config.toml
n_experts = 160
hidden_act = "swiglu"
router_z_loss = 0.0001
vocab_size = 16384
norm_place = "pre"
rope_theta = 10000.0
attn_scale = 0.177
init_std_up = 0.0325
learning_rate = 0.00392
beta1 = 0.95
weight_decay = 0.019
batch_tokens = 32768
doc_mask = true
z_loss = 1e-05
Below are experts of layer 6 (counted from 0) of a mixture-of-experts language model. Rows are named router (the router's row for the expert), gate (a neuron's input weights, with its number), up (a neuron's input weights, with its number), down (a neuron's output weights, with its number) and show model dimensions 0-191. Each number is 50 + 15 x the weight over its row's rms, rounded and kept within 0 to 99.
After each expert's rows: a language model's description of what the expert responds to; "mostly gets" lists some tokens that are sent to it at least half of the time. This comes from a sample of Wikipedia text that the model never trained on.

# expert 13
router:59 51 57 34 43 42 55 45 61 46 39 30 75 59 69 50 43 24 66 35 61 47 29 61 56 41 69 60 23 68 40 47 57 25 51 37 23 47 62 20 34 51 53 58 88 31 58 61 37 53 60 75 69 49 58 69 48 66 24 62 48 44 59 55 50 48 33 36 54 23 53 79 42 72 53 54 80 27 36 43 35 57 65 68 39 48 69 43 47 39 64 78 41 40 65 65 62 38 29 36 49 45 47 42 50 53 62 65 55 55 18 76 47 50 42 24 57 39 76 74 43 74 54 56 60 60 51 74 37 37 51 28 77 72 61 38 42 35 44 51 51 49 64 47 69 82 32 55 41 56 41 38 35 30 52 50 68 36 43 73 43 46 71 14 49 28 40 56 57 29 69 15 33 77 58 60 65 62 50 31 44 33 49 54 46 53 54 37 19 58 30 51
gate0:44 77 77 53 32 61 51 48 29 52 59 49 66 48 61 43 53 50 82 39 18 47 41 47 53 74 38 58 59 53 57 54 64 39 58 64 36 61 46 43 43 44 41 39 64 32 49 61 36 28 25 69 47 50 49 46 33 50 45 41 70 57 41 45 26 61 32 44 47 32 46 65 37 03 74 68 41 76 71 28 48 43 56 58 38 75 50 41 51 85 44 74 66 41 34 69 45 57 44 54 42 32 55 65 38 57 33 58 40 59 54 73 54 20 53 43 53 49 48 44 49 33 60 45 54 59 70 46 71 51 38 34 57 44 63 21 46 52 54 74 49 77 46 58 47 58 81 73 44 86 51 20 91 17 48 60 50 41 46 61 44 36 25 31 45 43 56 48 80 57 62 63 27 59 83 54 54 60 25 34 62 49 22 28 70 46 34 33 39 43 52 65
up0:34 63 43 23 57 36 56 32 46 62 41 50 17 54 58 57 31 54 57 51 50 52 44 47 51 48 68 78 55 61 50 63 55 36 34 66 61 66 57 48 71 30 62 78 41 48 59 23 56 30 61 67 49 43 52 77 26 50 48 32 51 59 54 46 36 62 42 34 56 26 57 59 72 58 58 46 71 50 71 26 28 24 50 69 52 60 37 39 50 46 56 64 44 54 42 36 70 42 40 77 68 27 52 56 34 39 46 62 33 61 59 42 27 20 59 29 43 55 34 54 37 44 60 49 37 78 71 64 46 57 66 43 50 70 53 52 61 64 39 62 67 23 61 53 79 68 66 56 63 73 42 21 67 37 73 53 34 23 31 53 16 50 54 43 30 50 32 13 51 61 53 43 50 74 83 50 55 53 76 37 59 19 46 32 55 54 74 08 51 36 55 33
down0:71 63 27 64 53 56 43 60 37 41 25 48 56 67 76 42 35 66 49 47 50 49 56 65 78 48 55 63 60 80 20 60 68 55 69 65 43 32 57 64 49 45 50 58 41 34 43 64 71 46 38 56 32 44 35 32 52 76 56 22 73 61 56 23 41 66 57 73 50 58 33 79 38 60 56 54 69 71 44 54 49 74 36 61 29 49 52 29 64 61 28 52 23 51 66 46 15 44 51 42 73 62 73 58 51 42 54 67 31 54 42 55 37 60 38 74 58 60 58 41 54 26 72 31 37 29 66 48 75 49 63 43 42 59 24 38 49 62 49 35 57 51 73 89 75 69 80 33 65 41 44 56 60 62 55 45 50 60 41 36 59 39 79 75 61 47 12 51 34 59 57 46 62 60 62 51 54 80 75 35 72 79 51 51 54 67 54 67 64 54 60 48
What it handles: Dash bullets, line breaks, colons and parentheses opening fields in infobox-style lists, such as Born, Date of birth, Coordinates; also prime and degree marks.
mostly gets: "″", "′", "• ", "Listed ", "Occupation", "Interactive "

# expert 23
router:46 69 43 44 46 43 17 33 35 43 23 38 65 66 36 61 50 47 94 37 76 32 40 56 46 29 55 66 24 34 16 48 51 37 39 48 44 51 61 17 50 44 58 68 82 46 50 71 45 61 63 61 71 37 61 60 41 62 47 83 46 51 59 26 45 53 39 78 56 36 52 38 49 63 50 36 68 48 37 64 52 50 50 66 42 54 43 07 38 29 57 63 55 32 49 43 66 50 61 41 56 10 29 53 59 35 41 51 42 68 46 55 52 38 48 49 65 35 64 43 32 85 30 72 46 66 54 56 57 39 32 47 99 77 59 44 45 54 31 44 68 57 41 46 50 53 45 39 51 49 43 34 57 57 45 37 69 57 36 63 62 39 66 57 58 31 63 40 49 39 54 44 34 37 63 42 50 30 35 33 41 28 44 65 60 43 56 37 35 39 40 48
gate0:54 58 63 31 54 63 22 32 39 50 37 33 64 43 61 60 37 51 62 66 66 51 30 47 56 40 22 56 52 50 50 53 55 75 58 45 36 60 55 31 34 46 54 58 51 56 20 63 53 35 60 44 60 42 36 53 44 82 83 66 42 49 48 26 60 46 32 57 43 70 52 08 56 63 57 30 76 30 53 42 40 40 48 50 75 69 49 36 41 29 33 60 44 36 85 26 28 45 47 33 40 53 05 54 50 78 40 66 53 56 85 41 45 46 49 47 45 29 53 46 51 44 47 57 44 58 45 21 92 62 40 35 52 56 66 31 86 64 21 41 55 40 48 35 71 51 47 44 49 35 69 38 75 55 38 53 78 24 20 65 47 49 53 61 59 54 41 44 52 79 49 65 54 46 41 46 39 32 41 44 83 62 15 42 58 33 37 56 54 60 47 65
up0:64 38 83 78 60 43 27 36 60 33 33 19 15 57 64 42 50 49 42 40 34 30 71 40 34 65 45 50 42 21 65 57 30 51 39 51 49 51 48 39 49 75 38 67 40 16 71 56 38 66 57 55 59 49 51 42 46 61 43 85 50 49 55 45 34 64 22 50 81 41 58 54 57 46 73 44 59 79 36 28 37 53 64 76 48 67 39 72 41 49 41 54 48 55 50 50 68 57 32 50 70 49 60 65 11 65 38 41 54 47 42 63 34 45 51 75 64 41 23 37 39 67 38 30 44 56 34 52 14 53 72 52 88 40 54 39 51 03 36 31 45 39 21 36 35 34 56 51 47 57 28 47 64 38 68 33 46 34 45 43 57 62 41 71 59 37 59 37 52 36 46 59 45 37 36 31 63 52 57 48 28 62 48 25 44 55 56 59 75 34 57 55
down0:27 35 58 62 52 35 26 51 59 42 86 57 70 57 13 60 45 28 62 55 47 53 47 48 54 55 38 58 28 33 40 31 21 39 35 42 55 46 46 56 69 81 58 50 28 24 67 65 19 72 40 48 26 54 76 37 66 72 59 17 56 44 47 51 61 50 38 24 57 74 63 83 64 38 49 43 53 61 32 44 50 39 59 51 64 69 52 44 59 46 34 31 54 54 45 43 54 69 48 36 64 65 77 66 49 60 45 45 63 53 28 28 31 09 51 71 44 39 34 34 32 46 36 48 31 43 37 49 39 43 54 53 58 50 46 60 61 18 56 43 36 44 59 88 24 53 72 44 65 76 43 64 64 47 57 43 62 41 49 33 59 65 43 75 48 69 53 57 37 51 72 68 30 59 49 33 59 51 51 44 00 32 50 39 49 44 63 48 30 42 55 54
What it handles: Final pieces completing a word before punctuation, like invas-ion, candid-ates, nav-y, and the last digit of years after 201 or 199.
mostly gets: "country", "ions", "there", "Canada", "tors", "ences"

# expert 4
router:44 39 70 32 39 52 48 44 59 58 40 30 75 74 34 58 47 52 99 40 49 39 39 39 54 38 38 66 31 40 36 47 65 52 47 31 40 36 41 14 39 39 94 62 46 30 47 61 43 74 52 38 51 37 79 44 14 40 46 58 37 71 50 44 65 63 45 63 47 26 74 74 47 64 43 31 51 50 24 56 51 54 76 54 56 58 28 46 50 44 64 86 42 43 54 42 55 40 51 42 51 31 50 55 47 49 45 62 56 54 13 42 59 20 50 38 61 34 72 68 57 68 41 67 62 80 50 77 58 31 46 46 57 59 50 48 22 39 49 43 54 51 31 59 71 57 57 52 69 57 51 43 49 52 48 43 63 37 33 80 64 84 68 26 49 42 36 40 31 41 54 51 33 73 48 69 47 47 50 42 32 43 71 65 54 72 55 31 16 49 36 40
gate1:34 29 49 46 38 73 43 47 51 54 30 43 65 33 53 60 29 50 56 57 32 51 67 72 65 68 52 51 73 48 47 66 67 24 55 50 39 29 48 21 41 46 37 75 47 57 50 37 37 53 44 40 80 51 69 33 58 75 54 54 41 29 77 39 75 48 79 17 61 50 62 58 66 51 70 43 32 52 52 52 55 35 49 48 58 49 40 70 58 52 59 54 55 32 49 52 39 47 37 59 47 46 85 60 35 44 62 54 61 58 31 16 70 42 81 75 53 71 84 71 65 50 54 64 35 56 37 49 61 39 44 54 50 52 40 44 68 20 62 41 79 40 49 52 47 38 44 49 34 76 39 25 38 30 52 87 83 48 42 70 45 54 55 72 52 91 36 42 42 39 47 47 52 77 76 71 58 42 32 56 65 53 46 89 35 60 52 55 59 53 22 58
up1:59 50 39 38 76 41 31 28 48 18 72 53 31 26 41 65 60 44 59 50 58 41 60 43 63 30 33 43 57 47 45 55 35 62 54 48 48 46 52 25 54 50 66 44 51 45 39 47 41 35 57 33 57 43 58 31 60 39 63 82 68 57 69 50 38 53 88 39 61 29 49 39 61 22 34 71 41 36 54 59 49 36 50 62 34 63 68 66 50 27 32 48 55 44 77 48 52 56 36 29 81 55 47 48 55 65 38 44 46 85 54 53 47 23 10 58 60 46 13 38 60 66 63 33 47 47 59 31 71 54 49 48 32 50 44 70 31 26 57 73 84 65 28 32 72 45 30 69 49 59 23 62 57 62 74 40 72 64 49 45 57 56 20 37 47 35 52 58 75 71 36 62 82 68 70 40 41 51 30 70 47 46 56 36 37 66 28 60 52 56 32 48
down1:54 89 73 14 67 59 70 60 48 26 50 71 26 36 69 60 41 55 44 24 54 43 68 58 46 59 30 43 50 34 51 12 47 47 39 22 53 76 33 29 47 63 27 27 28 36 35 70 60 52 35 60 56 33 42 25 59 42 42 54 68 57 62 47 64 46 60 25 48 19 58 40 42 35 57 39 67 65 67 48 48 60 25 62 38 49 72 63 55 39 46 47 55 42 52 69 25 47 34 56 30 49 64 49 43 27 55 54 56 44 59 57 41 33 40 67 50 32 50 44 44 49 44 19 45 57 71 41 76 63 40 46 18 32 33 64 43 70 47 59 38 80 30 58 52 37 40 33 57 54 65 71 47 71 52 55 56 70 53 59 59 68 06 58 64 64 65 63 45 68 55 33 67 65 52 27 59 37 25 38 62 79 67 26 49 52 48 55 64 52 50 57
What it handles: Line breaks and sentence-final punctuation like ". ", "). " and ". " ending sentences and table rows, list items, or paragraphs.
mostly gets: "\n", "\n\n", "\n    ", "\". ", ".\" ", "\n        "

# expert 7
router:51 58 59 55 46 53 37 44 33 32 47 50 64 55 52 52 39 30 80 58 48 53 48 71 42 43 17 54 57 49 31 65 57 51 47 61 39 37 49 47 29 51 68 49 72 36 60 70 31 49 39 69 53 51 81 50 27 51 28 59 39 62 26 48 46 43 42 63 33 39 72 91 36 67 31 25 37 64 28 52 57 74 52 49 30 33 35 36 42 45 67 57 34 33 53 50 49 62 47 34 48 11 48 56 45 33 74 50 38 29 42 45 60 36 45 26 54 29 60 68 64 58 37 56 53 73 23 87 43 24 38 37 96 54 46 43 46 13 39 60 71 72 49 69 49 63 47 71 44 67 35 59 48 55 20 09 60 40 29 58 79 49 68 61 63 34 40 48 63 51 51 49 45 53 58 64 70 62 54 27 34 33 39 72 56 59 58 40 41 54 52 62
gate0:50 71 53 62 66 65 51 57 31 81 44 25 45 46 77 47 53 61 54 57 67 34 21 41 36 50 28 73 82 60 58 66 57 53 52 46 69 32 86 34 33 64 42 48 16 48 69 51 51 41 38 51 36 55 57 53 43 50 53 50 49 44 21 43 59 68 57 36 57 45 62 36 45 40 47 13 59 64 30 24 25 49 41 54 54 70 22 58 32 46 49 50 51 57 53 73 66 46 58 36 59 39 46 32 44 38 59 49 58 32 55 47 47 44 08 49 36 38 76 46 49 62 64 46 37 51 56 59 63 59 43 62 36 68 39 33 56 35 54 54 41 58 76 40 36 77 79 47 53 41 43 55 43 81 72 32 54 23 47 61 59 70 40 44 55 70 34 65 43 33 39 56 50 47 67 48 22 92 18 69 47 56 47 48 23 34 53 44 09 27 40 46
up0:47 43 46 53 62 02 57 50 28 48 50 29 31 47 45 23 53 39 52 32 38 66 45 44 36 56 59 32 49 35 65 54 77 56 49 29 51 66 54 66 51 29 55 37 45 48 82 50 45 35 54 68 21 57 68 44 18 19 40 24 55 42 71 33 38 28 67 56 75 53 42 34 40 73 68 57 54 46 49 69 15 36 66 34 59 51 48 79 68 55 30 41 63 52 34 81 35 35 40 61 38 40 79 48 60 35 48 33 75 36 34 27 30 36 65 41 41 63 51 35 38 31 39 41 68 62 42 51 31 72 36 75 55 31 52 28 60 70 53 50 35 45 57 58 52 52 65 53 59 47 31 31 48 63 57 20 66 46 45 55 47 29 63 56 51 37 85 52 64 41 72 46 45 46 83 66 66 50 43 46 18 53 67 39 61 53 32 42 53 60 42 48
down0:48 74 41 57 48 56 49 38 58 25 77 50 40 34 32 42 36 47 73 46 47 70 61 54 55 47 58 42 35 43 30 49 52 64 84 60 30 56 48 55 14 35 69 50 55 56 69 50 53 55 49 65 31 39 46 52 65 41 47 80 49 62 62 53 27 56 72 34 47 66 41 36 55 46 38 48 29 52 33 76 12 19 64 24 55 56 82 50 82 38 50 55 27 28 58 29 49 40 45 49 45 19 94 21 63 76 52 47 63 55 40 49 34 55 44 59 62 44 54 46 14 42 24 53 41 16 26 62 39 71 46 36 41 42 70 49 41 69 56 59 65 21 38 69 49 38 42 61 38 24 36 34 50 78 41 70 53 76 53 61 42 45 41 36 69 45 60 66 62 59 34 42 42 54 49 60 62 58 37 39 43 40 68 64 56 70 53 44 47 55 45 70
What it handles: Short first pieces of words after a or the, like n, t, men in mentioned, plus whole nouns men, women, girl, people in quoted prose.
mostly gets: "Men", "women", "didn", "girl", "that", "who"

# expert 49
router:53 65 58 57 57 13 52 52 48 49 26 55 61 56 54 69 55 41 91 33 63 41 53 53 66 81 58 58 47 51 51 65 54 19 55 44 35 23 47 50 57 34 68 45 64 07 69 81 40 65 56 46 45 43 76 63 41 50 44 63 35 37 52 37 52 59 23 49 45 38 69 95 42 64 54 59 40 56 44 56 46 80 40 69 48 32 25 56 49 51 63 63 50 39 47 54 51 48 66 57 57 50 50 47 64 27 62 48 45 36 30 44 44 30 57 46 67 49 60 56 30 42 54 60 81 72 42 62 48 27 53 36 63 61 59 44 34 27 70 60 79 50 51 58 62 67 43 55 63 42 28 65 51 43 43 42 57 20 30 76 66 45 58 52 54 44 13 70 57 55 64 17 61 63 66 91 70 40 32 50 51 36 57 59 48 51 40 26 21 31 64 28
gate0:30 39 61 64 49 58 65 45 80 53 36 42 61 52 47 45 61 61 58 39 41 50 43 65 68 36 23 48 61 83 57 62 57 45 45 44 46 33 43 43 49 30 27 39 39 48 86 67 51 27 65 48 48 52 67 48 63 59 48 64 33 24 86 59 47 55 54 37 27 67 64 57 46 47 43 23 44 69 55 59 42 76 44 55 45 39 40 56 16 41 52 33 82 65 56 65 50 69 46 63 40 42 69 51 58 57 82 64 62 55 45 58 42 29 37 47 48 55 47 51 42 39 92 36 62 42 29 54 43 23 65 45 53 63 75 81 51 26 50 63 37 40 73 41 39 92 71 63 75 49 63 65 29 45 41 63 46 83 44 67 39 51 67 41 51 55 18 53 66 54 72 39 49 27 43 83 47 53 47 38 36 59 59 68 66 56 65 44 55 86 67 57
up0:41 63 47 59 58 68 71 63 68 66 72 60 46 50 53 76 49 31 49 38 81 18 47 61 61 74 68 68 31 63 53 46 69 66 56 24 57 25 23 50 46 48 45 47 40 60 71 43 24 64 63 56 59 36 52 25 58 26 55 48 71 71 48 71 48 42 54 44 29 67 41 22 58 40 41 68 68 44 62 45 98 31 55 70 64 43 76 17 46 30 69 49 41 58 70 60 51 34 50 32 62 39 64 61 71 36 61 60 56 94 35 91 42 55 50 65 61 57 69 50 53 43 44 59 69 74 68 52 57 40 70 55 71 26 57 61 20 66 49 51 56 43 39 40 38 63 66 69 53 59 50 53 56 57 65 48 66 41 69 30 68 47 62 57 41 67 46 41 67 64 45 23 52 32 38 36 43 48 51 53 62 52 59 47 46 50 62 32 67 44 21 52
down0:69 39 68 58 74 23 56 64 59 51 45 54 35 44 36 32 34 33 60 61 51 40 32 36 56 60 80 37 44 27 41 65 37 50 56 51 33 47 27 75 62 58 46 43 30 74 51 55 57 57 58 37 34 69 54 82 72 56 70 56 64 28 51 56 74 42 61 31 26 56 52 29 50 73 39 40 52 57 71 59 39 71 49 49 38 43 38 38 38 28 75 39 79 57 12 49 58 20 62 85 26 49 51 55 38 79 54 60 52 32 29 47 36 27 37 35 47 46 41 48 49 51 35 74 70 44 41 46 38 50 24 64 26 42 38 42 54 66 52 49 34 52 66 49 53 38 34 44 61 29 22 58 47 53 72 74 24 30 42 40 58 39 59 44 42 65 56 38 53 59 35 69 55 55 16 50 34 00 52 36 38 45 60 69 40 36 53 56 65 47 59 65
What it handles: Single capital or lowercase letters, especially J, D, K, j, early in names or initials, as in Tjader, Fjørtoft, Hjörvar, G.G.C.
mostly gets: "J", "j", "D", "Ch", "J ", "Ja"

# expert 54
router:32 64 43 41 62 45 36 51 22 41 39 49 76 72 23 71 45 33 89 51 63 25 42 51 46 50 69 42 40 48 37 31 61 33 34 67 46 52 70 40 18 36 78 46 51 35 71 79 69 63 47 42 47 70 41 65 49 46 39 50 51 46 67 38 50 32 37 49 53 26 48 64 47 66 48 60 79 57 32 71 68 73 39 61 36 38 42 40 42 46 65 70 30 41 70 43 61 47 64 52 72 47 55 46 57 45 78 35 42 34 23 38 52 49 31 49 43 68 68 59 22 63 64 60 40 57 40 52 44 34 39 35 92 61 62 53 51 33 51 49 63 57 47 53 48 66 23 41 59 70 43 39 56 28 47 47 54 35 41 68 48 94 44 29 69 41 26 71 33 50 56 19 51 44 50 92 76 44 33 43 62 42 61 72 54 46 62 47 27 43 61 56
gate2:16 62 44 27 72 25 56 38 87 52 43 29 48 28 79 43 51 56 46 27 40 47 60 66 52 63 73 42 54 31 54 42 51 74 48 53 45 75 71 49 57 38 64 51 56 79 40 28 68 61 34 52 37 65 71 38 62 45 35 54 47 48 46 37 30 46 44 46 66 45 62 39 36 56 22 70 34 64 53 56 66 78 60 28 66 58 45 49 40 67 49 62 39 20 50 62 42 19 36 51 67 47 67 27 45 40 54 40 60 39 28 26 87 13 33 39 42 50 67 30 56 59 27 55 48 52 62 50 34 49 37 40 51 63 43 38 36 52 89 53 63 44 80 49 49 36 50 48 16 70 53 63 28 41 32 43 58 37 39 48 08 66 29 24 47 56 40 56 43 60 54 45 74 80 61 55 40 50 62 38 65 54 38 48 44 49 63 50 31 54 70 44
up2:64 56 54 32 62 73 36 30 34 42 18 51 65 18 46 63 45 50 35 51 43 69 71 62 45 61 44 53 48 41 36 52 73 45 67 52 77 38 31 54 34 82 29 36 65 73 59 49 69 19 61 52 59 56 38 14 45 59 30 49 25 33 57 53 39 41 62 60 62 43 67 33 51 64 49 46 77 52 37 62 27 55 51 58 44 51 67 58 37 16 64 31 40 67 64 22 34 83 31 35 52 66 61 61 62 44 49 33 65 43 31 58 37 42 74 59 74 44 46 54 37 29 54 61 61 33 76 53 49 83 60 30 54 56 75 67 61 43 24 31 59 72 47 71 39 32 74 57 53 44 75 26 71 27 41 44 40 54 48 42 45 37 21 70 37 72 41 55 38 59 46 56 51 63 41 67 49 47 30 54 37 32 48 75 42 42 49 53 64 33 55 40
down2:49 52 60 44 53 61 63 35 51 70 58 24 45 55 33 59 19 48 43 36 16 45 69 46 46 84 49 33 38 59 45 65 47 68 47 76 36 34 55 59 65 53 54 53 72 43 42 78 84 25 61 63 49 32 79 38 53 30 64 48 41 61 58 54 66 65 49 48 41 49 26 53 51 45 69 39 66 42 58 46 50 32 65 67 17 61 43 57 34 57 28 56 53 40 37 37 47 65 22 62 62 34 34 61 48 70 28 42 57 60 51 62 73 55 62 37 61 44 85 40 48 62 16 46 41 66 47 40 38 39 70 62 34 56 49 85 31 50 53 60 24 43 40 73 43 57 62 54 47 35 57 24 54 41 58 33 57 53 55 56 29 39 45 83 73 51 40 41 20 58 51 00 43 69 64 36 50 55 66 68 28 83 69 53 50 31 50 66 53 50 61 41
What it handles: Single letters and short pieces inside non-English names, often Turkish, Slavic or Polish, like z in Izmir, Bydgoszcz.
mostly gets: "z", "ş", "ğ", "Ç", "isl", "Kaz"

# expert 53
router:51 47 59 40 49 47 29 17 68 51 40 28 80 68 37 44 39 46 82 28 39 49 35 45 53 71 43 61 22 66 04 42 61 33 60 34 26 30 42 24 50 38 87 49 43 48 46 59 27 75 37 39 55 40 64 38 17 38 46 61 32 56 50 43 56 37 46 30 45 31 40 63 37 55 49 40 45 48 17 63 43 63 59 53 33 53 23 48 41 40 55 62 32 39 82 35 56 47 58 38 61 54 42 59 60 19 52 66 35 44 38 39 75 30 43 50 49 34 68 81 49 60 57 64 58 64 50 56 50 49 45 40 56 58 53 43 42 46 52 47 50 68 58 65 87 58 47 36 71 76 38 53 41 48 53 38 74 37 39 93 63 67 78 63 60 39 31 44 31 39 54 27 50 67 55 55 46 70 44 44 42 52 64 88 33 55 54 52 36 43 44 28
gate0:43 56 46 58 43 23 42 51 61 52 53 32 39 71 52 36 08 64 49 02 70 58 70 26 68 71 52 56 80 32 63 66 58 47 29 54 70 63 48 32 47 26 46 58 54 53 27 53 42 53 50 66 53 73 61 75 66 31 56 27 69 67 72 21 24 35 46 38 72 36 61 44 56 49 49 74 35 36 67 68 39 41 32 53 27 51 54 58 45 45 43 26 62 48 48 62 43 53 57 64 88 45 61 72 42 53 71 64 43 42 58 59 69 61 50 71 54 14 58 28 52 67 65 58 50 46 53 73 45 74 46 49 49 76 50 33 29 64 32 59 36 67 53 46 55 32 25 66 45 67 52 78 62 57 40 51 59 51 53 71 47 47 46 55 51 37 33 47 34 43 65 63 54 57 65 34 54 56 55 44 52 45 73 44 48 01 52 69 74 52 59 40
up0:40 54 81 54 29 37 19 52 63 52 53 56 33 53 77 57 58 16 75 58 44 37 67 61 19 58 20 46 33 47 41 61 90 73 35 66 66 22 50 47 59 58 68 54 47 67 33 37 61 53 48 32 32 55 44 43 52 57 65 53 55 53 11 36 54 61 27 65 44 58 60 29 28 61 55 69 61 66 61 42 63 36 84 54 65 49 70 57 48 32 67 49 64 37 61 62 52 54 55 57 67 29 60 18 19 64 52 32 29 46 46 52 65 63 44 60 64 49 34 55 84 34 40 52 30 43 59 56 56 37 40 76 87 59 42 68 43 32 24 48 29 43 46 68 26 44 66 36 28 35 62 51 47 47 65 61 47 57 55 37 44 43 41 35 45 68 49 57 26 48 47 41 63 39 61 65 51 30 94 42 36 54 39 64 32 42 46 51 56 65 50 39
down0:41 13 61 65 72 28 50 45 52 62 39 32 38 52 52 48 55 57 46 39 64 66 57 53 25 38 50 89 46 37 52 37 52 16 52 42 39 41 51 63 69 43 30 19 43 42 73 67 43 44 28 34 71 57 71 61 66 38 48 36 30 45 38 16 45 35 19 61 71 34 53 57 68 71 51 54 50 52 67 51 46 63 65 46 58 57 54 53 35 64 21 59 46 47 48 64 63 37 50 55 79 58 32 55 50 31 35 48 19 59 41 39 58 22 74 64 41 51 63 74 41 40 09 55 57 39 43 38 51 32 50 35 89 62 81 45 54 45 49 55 58 33 47 46 58 49 62 54 76 29 49 79 51 55 65 32 78 43 55 48 40 37 50 55 35 62 46 35 34 82 48 40 77 67 41 57 14 39 22 65 44 40 42 39 68 67 42 64 58 44 61 52
What it handles: Sentence-ending periods, closing quote-period combinations, line breaks and == heading markers, just before a new sentence or section.
mostly gets: "). ", "\". ", ".\" ", "==", "\n\n", "== "

# expert 37
router:51 60 44 48 39 24 59 50 32 46 34 33 59 64 62 60 33 39 76 37 60 42 48 58 50 66 50 40 32 49 33 70 68 60 43 50 38 49 63 40 54 51 61 61 56 39 53 79 63 48 57 43 56 34 57 58 33 67 48 47 38 43 65 45 52 11 23 61 41 35 81 63 60 66 41 56 59 62 33 60 47 56 47 52 26 57 60 50 50 35 61 73 26 29 63 15 51 54 37 14 52 38 61 48 48 18 47 41 54 24 46 53 74 39 32 41 52 31 57 56 22 68 29 72 65 66 33 73 38 40 40 43 99 54 22 35 56 40 43 55 51 90 39 45 42 66 36 62 59 80 53 59 64 29 47 35 73 26 39 47 67 80 62 33 45 33 35 48 28 44 41 21 51 60 61 87 62 59 42 55 50 45 64 45 63 67 26 42 41 41 55 42
gate7:54 27 49 36 10 19 56 38 45 32 52 44 63 63 65 58 60 43 24 51 30 62 71 47 37 72 69 41 38 56 31 68 45 64 75 70 40 23 48 61 65 33 48 69 39 67 24 47 66 39 57 36 41 65 78 53 30 37 29 47 67 33 51 58 54 51 70 34 46 73 53 54 64 24 70 54 58 57 42 76 45 70 33 40 26 36 42 49 64 50 45 29 24 20 43 34 49 47 77 28 83 25 59 41 54 54 58 50 37 45 44 57 52 39 60 46 44 54 41 37 69 66 50 73 50 36 36 51 74 55 65 74 34 58 60 29 68 52 49 36 44 73 60 47 51 65 63 67 21 62 37 79 76 38 31 43 56 57 68 44 50 63 91 39 24 42 32 41 46 31 50 33 61 59 56 43 56 80 70 25 50 53 50 52 52 36 47 58 40 39 48 53
up7:63 50 61 88 40 71 32 67 62 65 51 32 26 33 47 56 51 76 36 34 67 54 47 46 67 56 65 62 50 55 79 44 45 66 56 49 48 68 33 42 69 51 37 59 32 42 25 49 64 57 43 48 42 41 42 68 25 55 57 52 55 55 44 59 72 33 10 45 50 51 69 71 41 54 30 33 55 68 63 26 33 28 41 34 55 27 63 56 40 26 58 64 43 57 67 25 55 39 70 24 77 64 45 67 46 36 65 63 33 58 16 51 61 46 38 40 57 43 45 90 67 72 78 38 71 59 36 62 67 66 29 46 54 59 71 43 68 68 45 47 53 57 68 50 56 41 53 29 56 42 35 37 68 44 43 46 35 39 70 63 30 59 48 53 39 71 19 23 60 32 57 69 51 42 46 30 55 33 62 21 47 36 46 34 73 26 33 64 45 69 37 38
down7:27 43 50 52 29 48 40 66 42 47 60 55 64 81 62 38 64 41 50 39 72 51 55 43 27 44 65 28 41 46 60 91 65 48 51 37 29 66 62 40 31 74 63 46 47 47 52 28 46 60 61 33 41 40 33 54 68 47 46 51 76 89 45 75 55 55 44 63 47 65 58 51 56 38 29 44 41 18 85 53 50 38 46 36 38 64 64 39 70 45 67 91 41 45 08 34 47 43 48 43 30 67 24 54 14 44 45 55 54 61 50 49 46 64 31 74 33 56 60 17 41 43 54 47 52 33 76 34 42 40 35 62 55 52 41 47 69 80 54 40 59 61 38 32 44 50 38 83 50 64 56 59 31 37 69 58 47 62 76 69 43 24 50 68 49 21 65 42 41 44 40 55 40 55 67 48 30 77 75 53 46 51 38 53 50 29 59 58 36 34 40 37
What it handles: Syllable pieces inside Indian, Arabic and Turkic names in cast lists and election or squad tables, such as Chak-r-abarty, Amrit-ra-j, Bh, Dh.
mostly gets: "Dh", "Bh", "Ha", "Muk", "aka", "Raj"